config.toml
d_model = 160
experts_per_token = 4
d_shared_expert = 0
normalize_top_k = false
balance_loss = 0.00353
head_dim = 32
vocab_size = 8192
norm = "rmsnorm"
attn_scale = 0.177
extras = ["capped logits"]
lr_head = 0.013
steps = 5648
Below are experts of layer 3 (counted from 0) of a mixture-of-experts language model. Rows are named router (the router's row for the expert), up (a neuron's input weights, with its number) and show model dimensions 0-159. Each number is 500 + 40 x the weight over its row's rms, rounded and kept within 0 to 999. Numbers have three digits each.
After each expert's rows: a language model's description of what the expert responds to. This comes from a sample of Wikipedia text that the model never trained on.

# expert 50
router:540548481445420506544467488499539525508505561475446521527507522525469468493470581585415537551510460538532521458463460434405507483500585495527532483531492475449427512449602458533565543506532535561493476532545461496523470437482518475515490492539470580478493500510489511479440514573499520531426538503424487533498489429512467558462491461510569477466542571490505508529475447551522514478476516438478555520501533488485469432527545480455459423466494433468526515454476455479535547455498455
up3:491472544459478439551512500484410530492547473511501440529547529458479465539466494536430525417497561555538513495439440507463508516474455518461521534523509488479482535468515522546459532473520507476509557463518473476463514576475524572505472503476439466547505570427528502517494535526499513506504435469506472468504563511548508562514550482499506535488526439368498494547467513605449505395513472496464497441478512544556471592442516480530480588507468520517500455573498579514494576484484521
up4:530531486529486517517572437557520446491535476475495575477497473511431502552484511440455537504538498546495486491571530481498480477464510543467470520556452482486520481511430504527496505509416433502452540462518534635521413449486496465546488471595549518458512474537440514469551490469479523576481502492446533476561516451525407469482477520533533514530457495463521529528535485502436560503533488456500458551528518487533476455432493497385474507422529502484470594516542499498538473575460505
up5:486534514462534489485455457509503434511483458518494494521439456555497530515531457516528516557518499518534515472505440547445477404500489473551546533445566524510543518442482544492435512533490516473519475500385545453518541493532541514598506529470470476527489548495560487542503457513530476556495556562502570469527485468438542565551469496490449488451524499487446546399534483575500508458455476522463507459543573495542481461465448516511548454531524606477447516498579558513462509470580544
up6:434508540531414489486526396499489489445494481501563538486533476542543513552523481556511458523536468516531508404533537472522524471516427507501430501494514488516464494572451541531480489491543449527496498487453521595548505460456551456548431508447480545523461490464508525473525508498530526545507515446549508535498401488442506507502511549510495554477500366470515443458524524488511530519518461467407527510516455523437529546487462558495474507561423490523475521520469462577616517490482489
up7:479535536571463497508515447496456510467522561473518510559444466484457499601479476517508434523546475541376473506503572461428525475539499469514519527464473524512498509516570523501505483559552497513535500541472472510540514506551512519525522507516524547522485559513494476465426518518449478505549582551572523519485457469531486530481475579467506475457524511507499562501494495575540514528544518525477477519429376419436523533483356490498529532519466480455462509500436488482548545571481529
up8:490493512522471476545558441539476537489544489437481508538496441547518487458435517535478499548536547490523476455520512455503569481450519609523502565527502506555496467503513507527520441511523522495437508493467488524514474488471472574523454410520485464510456553454531443465595500461509561497547492596406430460494505507541536498549492511492403467480506476428438491460445532503546517545495476556476495485588521565465541431547502545553466447535466463510443515515548588520527490527491483
Short inner syllables like er, in, or, ür inside Germanic and other foreign names and words, such as W-er-ke, Bay-er, B-er-gersen.

# expert 59
router:552479460568513449508465526530430500492484484541435530515526455397526431528531432472552494556538533511460465474522539437551521479584540454518547465431496466495456576516503488454550534454480552495501480478527514414572474469479519548536462502486561525558424453538529463452587453498465474511522566472562504444495490487462467535480527544516464519502447517523463555535420501490561486410515539543494517563498545483521465485465529472482449523515508459511449484531549496565534509537518554
up0:549515496506555471484589519536562537443473479426493461507547497506498458568514492458532559469500568426422477426483552515429421501489518515559573482488485477466496495476476507413550500538568469452474452489538490480461472434530469450502541502524431567563545456535566450540483502449534504522433471466505457506488469512483456502381484523535560463453513475490450446458491476455517461456542463534517543527511481530519494486466480543483596495509484533481501532508549461508538486549467437
up1:468534464570524488573604532485424479472507547506473434478519487529489489482522502464496520490505504421502490435515530465548524561508469479511510557459481603435511548481452521472440542493460557480496459522424506531500532441521524504504557449481590491497489596520501530580495466496491484519488563478477440519518440472482500493479480562579450483552457532497467474473548474563510461486569512509572478451517484532521496475489523539484423451486446460535408519478556429477548459433497476
up2:535538498539576497457466564454549488468553521539524514470513529544508475531439506494462410516467412442446483517509446516546485480506575472558472429458491498520478458458456472436501548560493477523483532537504452505490504459442498534460552547495562525533504450498511544453563496489506500543477496510496492573497553465445495543517481574512531500551498474591535462475488469493597513509456544624528489460537464538529523423470484472497475531460487463493456582412543516460556528454505463
up3:526580577503509465521466456536497517513465492552558611487467483485515462480455460484481502489557503481483490438489489609431545500535543514480448447477464531518517532527489523460411505412437517517543507449463479517484572488537575461517558461483480478463552562438500496500512542530477431504519489520544464453549470509458474556518424479500505493492478546486556551532501524572483517479472538458562543494485482552467563501516504431480565449493385510525537539516525524442532508572533517
up4:463485530480463477441537469500570446519504452536482477454452510527537493537479614473494480473558530465512459468531469486474535539493506540500394480483596536444444576549482478477469525551487471520483489420542494549502468605544487542473480469477423471509507402451495472606502427484500503557485481538482540527525502548558526521456519478495480539464538480446492468573562555493519463577499459500433512488504504495485554442461515465520451524527451530519543528514513567511467538510510553
up5:501477571514451454458506575452512530461536497512480550486465526512513512574609462534529480526539514488572468492560532497469517436487499416528479475499577450453480524534525438451483549537522461514515463510466511521406495456489479565483436503552546548458518512472537527464474523522494427532523452447482472457479507553459519575477544499555463493528532466582455518505546506566494545539531535474427535490456475495478552473448485533581489513486482551440524494592490553500490508552444579
Words like final, new, second, main and labels in infobox fields or sports rounds, e.g. Finally, Finals, Headquarters, Division.

# expert 25
router:472435478548451520474533506449518559546463476495451538509492496460496478526496540449534548482520551530532468480459562450504449513493486489560443481574454448443518533523606488444533557461536475479568452452501442423542540455429454542528464462539545526468513456533526485504527505511469441566530536507434391521500552417426476555477461468514520512472552506530461525526485541487516456518494508479528517574557472520515453526554539491488503548522544500513495529500508415535539482595463472
up3:485469457480444468538472474445518528474604592480472513437492469557515430510549439459416437555532458518586583501510492480475471463471496510526508541481497438548493513421470464476438522448549478478466510527492489509441484565485463497535530536535553539466546561552547442422575480526538496451523483489462525501487540489531554493538494444544422522472498534504542573438490456527475503553501517517480504430486570456550538454480518520509514515509506447547432480451510461510509545558509515
up4:484515479536518477535476446452471549429538470497431510424512520521548548537527525490514509494511454508490488506474464492466459471390456479501520526455453507494496512513525536516491493509500399515559436547577466473474504421573535507474466534534551479465482517544467576476514578454545449482530521535561496552534467485459485495477521541485524635511547435505420492511504534500447496486555559519508487536520467438507457610475499555522550460560537447482485483469481561447551539460481521
up5:542465550520469454465538486491524529458550449483480505498568531515491503521510479451496498499532472553506564562432447483552456515503430491469532466548445498513449448410535503514413476466513468525489567552515519461444514502584503516532501463467538581514558493538484490525463502545603526517485512538465479509499500494531508540513509581504456581529495489478466522478579527500495515448505573512427472444436516496522468588530538510415562534533549462442485486445502522534468467483392555
up6:522461530526479506476545478517558461474460532510458494437483523573483471471436558513474520500394512419459481523488461460440456548408541542537489467470424527486509489458515456506491542526541583454519502525478460562449522514535546481486502507519550544506441529524537544502464572444547455542438539495493475510489427494547554449494505536459478423461502448492489471516539488429441471520442465488593477480510525491592559486558510492532459516512557507555449569544487500525551477438470498
up7:528487528560512540583443527481462426435485526462509500477513469477534484452514412522507491513557453439523440486535490487482484465507534525515477446503462476505535498443466453474488387442460500450497484426499456450424516441498470502455564478401475485470511451556523497453609535421405492473513471473472536513522501504536514456530516510481481436494472482498488541577460522493483463525482405500576461511419446466478489509474570514484497467503466515550497578530492493473491461490532556
up8:452488515540506493572543438533477578480556457499488529525485561511505511463475489489464535578513434544497497597471562493474477527567492488555421481543454523520521465531510527448535543430485514483522543491492499482504494561498476477489520459515476498555451447490526577510525450524507513536536499498581440544441491501540507438469490508500522460464552526516448557508509545452489441506403487527563550502546470511537443473508539472415538492519411462502496576471500510488539652493500536
Digits inside years and figures, plus tokens in infobox-style headers and lists, such as the comma in "= Pawnee, Kansas =" or genus names.

# expert 12
router:492430444553448517446521508453460559521452476505445473518496459439527475508527529451513496506476570521498472478507533455546466502528546523535466508560522436453513568483548494452576528457538511490520446419547487426582513427448461559541487517557496515472482499536545451542561468487458466506563569500436462539465570425430476539481471477544549517484525500558506496519479532512546467436499489511491531585474535520472451563497520440485493546553489541538496525513513417554498512557457453
up13:479522583349458495493494471495504521429524485546561509536552482529539453486503515453450550505508462465545488501494520462522400527552475535526442538498487512453555472518473516526474521508531478475587511500509466513520441541538454476543552475496528546402541496545564528570473457483525543534482559552481455582557505468523550518480533489446512462445489495485490504529502528482428489517526421549499458491574502570553491438551484462460515452508459442571447462497481523477450543483497488
up14:512529525500552523506495502504449458424510571545489387511527476454507474554487517544470510484554511527473478524554483472520618521538476483486524554563513547485469533521475506495465526556520423562475529483451479454518410443491440523558492520454456539451452527470418553484459497508550487483456560570476494565539538561435529490515552500472534482517466511481463520530556434485476517482484495536556464557531443475511463476546378493509519458546488543446504437497538518480534486557453516
up15:576519560448489548504470521495531461487533512471522518505533504505475462492492485482405518452510519486471495515529506522474498494459541446509522496531583519578537462458451526447522459548537495578540437522524599507473526597541465452527479502457465465509507478410506476493449560433524498563497582546428503515507501496479468461414547474498553567491524471474465589486585568465476570482517497514475472466445540467466529413488474487447525495524499454516447492443484553509427484500512554
up16:544487459463474455532456452515484509450513408539537459515513535450511498399477518486478506461502504520431419519555548450529462535490461530559452460472495463547493521512546498471513429513465471436516481517521490519555599529504521546546583454400479472478576471518574547481496519560445422463558579528559477532533482470499451521519466552513517495538460478521544457513474509485524536546495451495538531519497536514590539496509450444541479590522489516552485437525457555508490536498484497
up17:516541569443513502402491546494395469481494538414490533473481567584471549566487501498431498502547486504509512448462486486489458499413487494474569536513511521529502480501378500497520381489498512531479491488461514433545477462455541502526563476513532489494461516474509555501431525497442541463521504503518497509509448461479489482562492510545566575459472516447511499503469497451431481516535476562516507522494584558478518448455496438418489443518436526521457486474529459496504577484535484
up18:535506497449547413543495549524410487519511462491568550524514511553553460534471457480521527498511514539513470495502479540550491512473491593474459501529504526485418476481474540576565498486474495463442581457444563465461499516510485553558479581495526532561451509485513465523566556550451513498509501496583526462449480522525525447480474557439508468470443476448520544504476537475471555451542533559508502508515443551501620480500528564591502465544502506521476493541570466531555527492467546
Digits and thousands commas inside numbers in tables, coordinates, vote counts and dates, such as 1,940, 2025, 24.8.

# expert 51
router:432452489565436506510481498463512483460483544573515557470484513530581451544510490492502477486574444507491541472457472525508512528539495549513525458492503535521453476479584481456543521551541495464543448435526530444552418516486447541424489434457544501551441443499434548552585520514414445513441442497481444531537543491430478499486565496515514521519521543488515536494427494533511564546495543497488481492463478460540476516532523430537598498508473520544499553489453513508508435541522572
up3:548495548497483468509453483479429487501484490484426555526544503535399498426535436570513488469497478550477479552544515484546509494464486499519558545480529442433439454394458526536487481536485564510540467457466533542538495486486500462493482491478436505504493511501500520531509553466572505528526517523464553462537531457475564420419587490494489495551452484583473448514537521513420560470456530484452459541437511494471544503486489528460481449524589483444519523558462479515449475468404503
up4:502496495446532514563503527452495500409485542467407483522475484503533439512476499475523545495453512482503528466491502606526441455509509475524551501469493487498479496465479485514495502571461471536540519549524510530493348453488512481520485462452537542489555511520503456524508419497527481518473499495527510516516541548455490516353556527482500459530574453451509493498505463516544531475499540475567461513561460585484531505420540506497508474553457469533587497458545515374553472478524478
up5:478465429588513522511603506512463534600409548482449459529492529515490480536475519593521473466615467518550479559533424490449450518523486474430509465422474498484466484508537427486513526516503503486542532548448508489510543450471521546505474495494469485514478485504554478448517560529492487520434519501504533485481420486539515545503449492514479415541464539515510514522439499430521477555520490565524487553605535444490469464515490486557484500523481591542480469537479423468513519504470474
up6:526527464501530508512487494560530502567476511521464555516519482509556575457425545476373434506468588483436493489539547431513550481439474484513461533468409510438582542563464516477522467509533534533524467514505498477563418593519501512472473513594391446479525482486509540560537466536439500519517500516511525544446441511514510483518522479472505522544474479486474475585443474472507523506542523464491544480503506514487475576503433483459469533505518508494560516418526521527494555505451481
up7:499518522487514481512473446500505446528471539451474446580417519506504519495438591551434490457491463483479529563437474538540392502474545573540542532495542438470498521473519461560554537490525533522484533533525491510481481522403505505489563504500506437506557481490497468431507496574454465489477408494475556491483524546588509575524514471567514520487495503411455498483538441534428430491489535492523444511617493552504467510517509461528495442514497444445501555511487462536500513482501508
up8:449458627501519542466524506527493499495439528540567529428485518513527504535478498454467521551494479527464542426546491488542481500494537468542492535491542490423553475522493480452546478506448518538457525457435518505516502478509458531515534483524438537437405403526500488532499494476503532513565428504543449438454489502552513500440496448487567461485494464524464440470476500494588528511562482533528576439531559573420493457415496507474480458463418541509439517480510492486449487479489553
The first capital letter of a name word after Mc, De, a hyphen or a first name, e.g. McAfee, De Witt, Soviet.

# expert 34
router:490472438473459508488530542498533574460581558540501516473440501546472516482494498446509445458499490466554488477439444567561577495538492565478457536556481481466460501418433545551562500524446451483560437464564476508530501548499500516462433399417492479460470589534531498552518515553468483530528563455461467514565558530428480486507543488482509478489539523497470525531474463578527543458496526526434489484536522460487503512497564461508454458569462455486503545493510535473459469466477535
up3:483533479581558484540493477502496569578462468521546506484472540555481481451557519532532520523460437544443432519495476497501494420419547463515467509586527488476478535449505531465513487529460521465516493403472525549460512596488441512483464540536433478534526528536538499515531513507467544523475433490541459442504482532546611512547460586448552456503499463409541521531512526510502481523531570506484500503499489528483556501436508440567547451576473518550532537500477520493527508473565533
up4:477532424513519455544478474553511503462478457539452518522552483456467447508469448482573495532494551510435478393486468525549483493505505459455521507500534492541540535437513605507513476514479531497494543450522564498488519436431535418538545529473478460548493420491510426543474434412482474516545546505459494495499542475508495527524471541549451599486455473504545519549482486482493449402495523481556508529472554510460524529487575533452537574439517456483485510462569509506454442521509439
up5:546412533530508492522490428527482503573476446519450517448522464540508521522538417516472496514509520540539552438489478488456558500513514483441539489473443521527523521572443515509550515536489523515536501513450463481568555537559491538491508577456506591528427544491500522457500491477523495502469538442521592477453466465472516471591532519538548505487512503512496564477463481404479527482580487445466476548565529537410560502483493539528502478553492422450486499503537545482569432573525520
up6:567495489510486513567464521507438540547488434460493520566503624487554541496481465475432447455482446514544550466446458517491552510471510565548501506483587553519457545458477505489495529517521466449473486503509493553482549477494530541540508520500532482429544486483492516492449521527546491477487472455490462526502552559494512512499424489527461462524489456540445538522431515542509590484449556524570585495504497436481527535508390527587430531476508556486520595462500512451486453466471527
up7:492544540484470487464532406594522553429530478457497463521511477580422438556594444521461488487475495451505514537572509493512470509429533496517488509557428536505531427533519469481590466513566540459490475429491498513452517523486540478423467462514450477435523543493526550494492542489483518521436497483481466424460460515460467530514507521419496509516517507490517407499530517502502460508505483519523421498557528408494457470465554498499570438509500387485505538532482480514507498504450532
up8:473515485475521485455522492517554619568513508529520447601496510456485478562512496508488561416489489471553503518525450538526527506469539569584547466543458528427487470484533469429463508579547536543455548483443492520518511475491494562520465516516518599553466470445513510529538501520601541486449504472434412461498531484551522523431458537429501463569472507491494546473475584495565462472433475496516510456522467515453498485462527445476482533532555486486541500509514478529515449472496492
Single first letters or clusters that start a split word, such as p, c, b, f, ch, st, as in b|race.

# expert 48
router:521540493473548456466491508468514556514532516526507459520536496462508512563500550494473575517485465505430470396453526436450545512543487497526566468529540503423457551516515474516586516488551571534440520474507490539451555450474542510462502617498463462472480531512465457507499503508534506532501470482513546465473459583546492435522461521537514606447535492516487508495530414430529510437488550472461566460569508462471453563539476492482481505506529493418485544490453457507498542578523433
up1:500446478527524429516500488496514535491561447520471489513462611456478510549589437507456503581478550532479490469526516583470538529486521585477524475496518418494468448460491459447462401544538551499557558535468504539520495464516485509501480509513535508520481520469553477496538536517496481422502540444475538475447485526504480477489523541455624484564535423524481564446532477540556552500468501534440492441504518516533485426504480507473470502426566468452546522448452484480424509499470485
up2:544508521444464636520525446497535452532510488474454464520493575482531462465480556514484484506531463435403555443525522498453496496473456429520478517528492578453552535538540505550486457496483532549507591489485480497543518531568520472529521476527506512580513553529478516520477494508546500442514517606506526544444505507504516513535534474445479531527506510443527464497416498487536502553481591541524544523498551484518442521452486533465468476414507452471534546528411457521479509535428432
up3:543531449496470515492523567412569575437441567521462501534464552492516549521512477519491573498456375458550557520490515533516537478450526414455525467502469458511493558522465532509503527483517463513560550499483437458498456507537511542487479441556531459458540491487472498537582505498471543486422528479559505581510566461501484488407502496467519505495526512470513512594450550521532510539556431413526519548494503524422533473560468470514487482520470539506492487457491468451507492450459480
up4:438439546535485524449437490479539534469498480535496492534496588494470570535544470500446601533536525504491550545517537494521554484490524529544508525476570550437513569543428494451508523552430531502496474470450448546482476484446531529493532455437495484563480572432527557577507508556482573482569473499541559559499483504503491544461493494421536517494508507569551515448513489437512536515574504494443458545526523503510456529483506563600490467455486467514496531462445531489458504549455465
up5:518415498480507452580500498488569496523488604464508578551504481480516469495532485518492500517531523419461526495472525522494377506552507517462524529541470499519483495544447484479546488463482503455466494568429498504502415503489390442489543511526443573480551465515543528503526515503497515470458502543504486544463490403449481497565503473512451568462491502533545479523527450497438500522490503535604435527514500455480500477525518447467579453480405560538555506523424488511490521495538551
up6:508476508472553476588456532534475550543497493510550453489491507546521539519512466494532471509493529567502459502507469492457494455528440528459570529515564474515471475453528503416531530558483449531441502542490546446448461507424475495506589511444530515497450497555483451388437567515566467506511519474459545531423503555483491556527477433457418543503495522545436465534597496480449465477465497500456493470495437500525569472483453510610507497480551480537448462501459536479498496465452495
Final subword pieces completing words or names after a partial stem, such as newspa-per, sophomore, Ankara, -owski, -ctor.

# expert 8
router:543520495406478488450410527466465487523529472479528495541469417471548530478559524457498517576421422444496535528536506448531506514514505481423496484454534503500498537494441516508533459528443508540547466494541580498521468459562487515535501473524489510471471441547458486561479461513503500472504498433446539442539404481454526513500476533531588527464449473462484506537466562541515597486597529513498450513536555455519482539546531506504462514496410473472509484504580545567526521455449504
up0:424533516531489479531524495519466474463440467508476426451488518520482460529492499573502525488465552556490493443532521456497470492554492564426484526497530468395532504497476574551497485391483436459469519454464520513466467499441450497528509524483477549489492476559485510461536473452444559535495446481551516567503508534551491466490455466531513486494509490499523428550483438530382491468475504478515474514540509411550539490495476492566531429476501592575604523547555453508462548511482485
up1:521546497499495543485462523411536453393482535469444496528554518539506584504562456527431493591583488483515554519499472497516474522478466402514501550525520468517490588514516502514441447545498572490517506498481464489486533516467476455477499411469420442490535482495525471525512535536565480443554489457536515533485518548514519476529561466501493582463496427498497507555474545539519505502443480449463580502509587584558524499500511456479559462447477483530549514484443476470517491526544445
up2:518578480526445480407526546486524453470459528507533513558509503523497501485534500481488492468521500516448462499449503418575480588462586523551513497511422510441572458504525464465464486450564494572562503468469498454449458500454555523481531534530521509591538511520442511386468469545537490478494540475508528506480494563488552556474519491487495455535479527404514463488516544519373502430509480485499458503546492530440481535503471481480471581472495496464493443464504470559475439465486526
up3:464498518469448512505455475544495456532519491484480427489485439488501498509428420511444516488479413433481534497538416395427513525544543477402574473558480506562487533487481506536457478541508459498542558415558490532513474540523417451506478533452457462493502501470473608524528477438508547502457521458471553530487481503539478460521485578477485442490540552511462507461498558473503482526528467547518524525505559481527464500529528463575493456535462456483464451541484559467537548499539568
up4:475555520442507465548571484497590503493474535495554389477574594473493525540553471462494474539475515569513436530491541448594478473474475465516518468546493474511558548518520484523516507501429568471480523542516441475509518480486447544502472520465467454508492459549512422568516452504481492477518454487562462486548572559467487487440522570505543548480493486420504484488488441536503523535502500566491540571467488528475530540454528441507436460424537492470407516464473531487490471453549495
up5:494445516443506506504502581461498428458554456496493455491491452529477571484517427390409523527504492479479501523455549544481522498427466579443477514470437473464508561506518495523480491559520470494533536564488506512492545553443519516580578458517500523533499472505502541470441562466591457521501512518519466503562518528491511467501532561532507522524492473464570619551516519579502569522461467495492582496486499506498554513510483491391493477523463545513516466492510550481433510434489486
Nouns for family, role or belonging right after the, a or his in biographies, such as daughter, family, wife, member.

# expert 36
router:411558470528490533480469561509463485542509463501495437531467612455474521544538532465576568535571498492484520535501547518452478543490469518442473554524497497471488558428531435500516516461528517492506514544465426480526570459529448588454465425451486547556464557505509511446555523549535492494456451425456516540515407497541479460482479475514548465502498507546530537521509473531544470499536510478528549565566496497512446583561511495491476543469479537437478477574514474474498447503556511
up0:521497466488525528471521467600455504452497521520478556474574494526469520494442495468506502498445570535519467431492519477453497516544469557523481537467486511578475410505525464549517554481557525459500495481555506517553520550428461519518545575419424501458518489508499487484477447449575468559515505498562495488520493514431469477472554561482493529504442517374503536452463432523523500553490508551506454474552523512476489471561583521543508554506522562526479468525568481580538476533556446
up1:535539496538510463541418531565489570506534541497444470556541509575601462491464475477501472530502474481424446468506493467501432457455491521492514535490482523521445507478440464497522462483519549474551511484494473532499487458503485436492459492537505478540426505530525495512471565516428519547518489457531492514479543556483500501462487457553428421446421544504493410459494467543484516569442487468536436509556500465570447456526583559544541537436423517510530440461592501520459482508519510
up2:489512520474568501505485473573500514539509540528455503521437468512502399555499545488488563532546570411503501547511473474500457465543494567491496518463494473508527509558506512509566553475478511506551530499518514534524447587535542444530494467447465440522479448474480500516494494475508503499543428547453528497561441462535539603452501455502516532473491495490544447507504436506486444462447457560542486556419586451509528518551519572461519448453533456453519526407501537505563516535583473
up3:496491459456532504526540561385537488495504516485530536533483554449498568465462502492500404447457486466436485467485446433556557554454574506553477534472545467508585543479512430557508508500547533483520430492526498485467482554485497501603480468447493531487472411497465431493495476538543511435426466503516458539535560528482523489512559493523532506478500524469440526583526502497501435506492487569513494483447461577536543496498397534500450494557558529540457468480500475494502463502500490
up4:540528533489459442556422492505456437468437510435520510420481499457517529513489429467484483465523479528430570531512570548463548398564435454490468455473501497452520514498512620473430532525497510499535485485497462531567498482545449512490535520543536469501511528530489450516459497415529511540436449500397498480491479515481442564435485531463472507573430499551534522449535516509482524446520523484539519554474483488506453522456476534453438485477495518605528487473478478476492498473522559
up5:557524502445523454557512594525448505405573527497447456473408543526519462487534545526526499514557506500515494544588476524454486449516506536490544523471501447516490527520478468494503497458498465547509471568479527444508423529454517488521473459476467603559499544505554446539517464436554526510505462429448464510508519528484508511477522467472475512514498535498447458558526465406495429599456474476569511528472528503450468469499533574576525482483535483522538567444537448451518480506554508
Degree, minute and second marks, invisible markers and unit abbreviations in coordinates and measurements, such as °, ′, km, sq mi, %.

# expert 16
router:423546444459483555434521536494501499546477484481494494546418487550488472519561540475570433564540525473549561451490539580499528481514538544469474464502550440495499465430470490505520476507509488550535497508479428463488569511448460508435420430490534494464457540484555532515576471561525504456503489473495535526528458540442486530501533451563540488542543507450507542438479455594561478444432533497568478572517481462503570493539516478538509490560462514481506490529524468537454454428509522
up1:567507487523471425545535544471536536445511477426478485471491470514508465457539535530535552501509527531512542461465541481497416453501527419481541481519445450400459506543526483500494444514590524442432476504429477431445618532559506505531467477521519488550499477558486515597551517504498556464464472506480526506488474494555516485498537571534470509450615454478469467497561493500534523546509479462527393562563525525527465504558493509523532479549520471526476460464492498482520480474534499
up2:505513488523484585509494436479551565576512518476561445510471557381544554516508519516493543537471448485506553469474495516512484474474459505500587509463532413482520554439467491442526515554432496438443528528593487487452515530487543448513486497506484471534530441488456429540471430432519503501518471548540523486457552523500533515475431470455577490541488436448511504491460552479518529434514547467559521494502529471487482498489494442475471504508468478386518462484447470492439463493554434
up3:496507488486511496463501514511457487482465549520494408512443430496579528523501467487470496511476524486521497478490531510461588459518512572468505506473484497523521481543517454505505454481541371493439489549488567513560446553509543499510463522469514558543485530513503516511487447507539523453504520490475454524491535485536470551492408477536414507538560483480478532480473620543468543532467515509439566411499568446440436568434463548529444506571482514542508519537539522526534576506573453
up4:449466542561460413517469513503486521534563553540576455415570484463471476637508504504502468489462596522486476435506519363478501428544565437455487518475514541470461451471411489491502439519478540509508413511487509471511486554519493496514498493443460481530456561459499477478490520486485532473461467481436488473526458519466484512508512600446508468466549536515469435537491501492484519490525530466503553464560525529548542549453498538533520462500474468484475528530456504556464525543501484
up5:477437575417472470472537532494502497493571508480486415484519505544510450501467555500456524554448462381524500499518500493480495439478533546432514518488510433527458526523485443528531495523469427469475488537470491545517532452435517485532442425473484472436475564420485447504491522526500480434521444618533477524497439537530446566503494534518502493435486481440527526435510451483474498456453458465469517534523498495548465472498508548529487511523402460509529465442454498473439468440533560
up6:475408436533486501462507468557526553560509532485490502523465564534460475549432502488569582484461512509548461493498451476525505473477557468471497463546520597478495506535482588485473512556508512479458505534513539477476487468396453493532503534415487431508529503470474512448441530504440545518550503602452537461455504472470439463516491482496479476495506522447484518419505486569550518443391433456573526492549555464537487475481460479461468528506538538443458527494525459466537507509540534
Degree, minute and second marks in coordinates and climate tables, plus unit pieces like ft, sq, acre, and suffix pieces like th.

# expert 33
router:576524473461490533481457484556574441495485522463487484464526494540444502521485505487395449548448492514550522425581532499598476535442532495520502472434580515511492435478464491496480450545517513576549493460456445447514497471606529533508483489496448517537476486490518544513440452430583499454427510450572450501508495537536494534442483478499474532543492544449534439483455544442536466489547508522429529496460487442539475522510513550522425463494512552502522483487556499534526519481436495
up0:485518558462497568542488533466473455421528481500530518467525499469533510533569508469490511490516506541532468532609466556504528517517403496504544498543485468460479501486495557475560537551525512476513532531478610513524477536503471535437463543465540473499482518455561530436419465515508483610481476466517484519483520438466539528472511505519437485516534493522557527499622494446537517523476485451486471591519493572495424496494547493479452452509497483544488544454389495461406503500537471
up1:459439527432452475487490454524469558424502438571509396556539489529509512502508525463492499544480468484435477457513449513531500440431507510477445531474510483467547521527513489593554580515517527502513446511416525456550511541503449501413514572481452504444550480527586530521459518463518524605488473550473559521549435569506498474496479514483491521481455540449422545489473495509530531533528479490510524394531484543504467554534477548463501552547466529486522457491502441471483461526476519
up2:418426537483496534475566505475461427506504490567515478456532563520508483530464543522532587529495455488475542543535540510518531542436446470488492478486504445426528489541497465531515452473511513424460561489443482464547499543513560483480545495496502559519555520477519466603396443463478550552452560541454477550438473513618478430531478522493474508502514461475528488540487545501543502431480490540494506490509435447472545553533520598560543495526490501528444472496478562506496510511479504
up3:542497506568583466451542538505425478520542494513440505453460526481472500464468531585505511444441488531442439513507531539423489553564556488454527405440560481604467533502520477455487481466465482485494504531499447534493440501493448515468518404526499535447490566530495469520495544533509464474508449511498494503477532555564471504507448598524496484589541501549465502551457476460468507483517489490569471494428485424463466482514572492545547499461520490464525490453528480418514483543486447
up4:568463523433488474548408490550541506483418482516444463500494513491526578524471522487469526521537496574488532573481531536574523526544509471534480493483529536611488574622517508491557475494464531487448491533548470481456544596503536497469449590453554534510506441479471512470499502491576443454511438521563493489560480523515448547510526535490497511452479554475489497495558551489466521521497516472492608531502472556519572533528523563561498514527496531451457537490513521466477540517511503
up5:483472585495491509492515566455543465486505428515433477479511532504493542489501418603543521568489552561594453483478436475449523519473563489492542498496528492490485481504534572483487539534547532497461500486402521553499463513577519495526523386506459470554487477539505499568515441567493505433505492549526438420522495447529529466541486512485498496508440488439493490449568442524556519517477483548502538460496540527508458488413484413447533442471527477509475509520477498448492458558467491
Two- or three-letter pieces inside common words and Dutch phrases, such as an in unanimous and aan, ir in heirol, at in fatty.

# expert 52
router:468407442551480511494518473425513545520445481528475464519478475444530467538514518464555520493496602508511473459494539452550495492489531496504485482571523463486530618508569443475570574468513486512519412430513458453557531430436463539483461508526554503532464476528519463517565479510469437527497595508471423492527556425460468526471431446557518498502523548554489510550471498515557471503531493487511510561490527495460484551493561459504505515523519499519480497515502422570530511570468455
up0:408487493502479528486455486469441516535562521491508513456535514487545516556518499490529523453500486469433457572540479518502555521521528527495492472486470512438491563466428568505376566499512497528449526488511450569497464522507472496472445471472527506490501525385421605483506525477518467533564515519509459497458552468525442459488573474540482559495506504536432424513539494466476557557491436474521497497482532485537459482524550484514476566469578503469433447431477522500571533525530429
up1:469469501495479483517483440494449599562494576500472466559491522578479475438502509494529483518432444509493587492470570542473401497491454567539533500507409510436484461506508499471530529452471475490525544495517478479405544489481527490483509515522484534465428525517548601475495545451510553508540520581494423576471484452499537484514528527503516549527505494521494521463535537539501551552475417581612512571537532530505520536492484513521483543458549488527525535464537434530499481479475506
up2:451492502494458495437477422482585481504564522438532445493502463519542537495529466472495521527460502480530476495467506587392513456548561552502467445476479519455435560529514500495514545494581447458431442537571481554441427488498517519478503495479542455537522515506487514554478576514479528506493443538479475464478555558516519480437481549501490493478516488535489510488510499469514577470522474519425516522435466509503569547505541489457495523465509462546551543599456526507582402421496490
up3:417507474485529461534445483490540499430477400429557460574494491472413511494474482576467501514504479552499489532451567423541526525476491517463512510507492455473480548568516417480560518580437486557477444556542476441462444482524421510514532474538506473545473520468552506514520492503440521491406546418448506484574512533445551551494520540455517482520551452452547517505461450507501507484514554453531474508497473507508500587469484486441511532431494506472453525534515571490476482469497516
up4:492467465504496575604475438481478503487491469492479463440472534535593518430571474495504423531532556518434498498504454422524557471571517362485509539537534523542463456508492524485479476540553483489475491467500486480485492527488555556501540558542494461501482553535515564487488451448509501473509428503548495471528496489535546463462432537485452481510511506592417459482473518490547487463509438564509527551537505501460448436413476528536474488544512555515473510540457554459506559504497551
up5:455559472467530492485479506511532522405529490550546435510534531479559489499488568551510546588532544504477515456534441484446479555511515500505466575466487521474555620511460526512531563546535482524498500621461563526447522436485476538498445527517449527507462476539505491431467460498492490519461499535458560467432464500502542509447498505535522530469527497512540486540496493448463461477516431477527437428552552447472535524487528429550546543406532515461505501513512525425489476436544523
First capitalized piece of a name or term starting a table cell or heading, such as Al, St, Quarter, Ver, Win.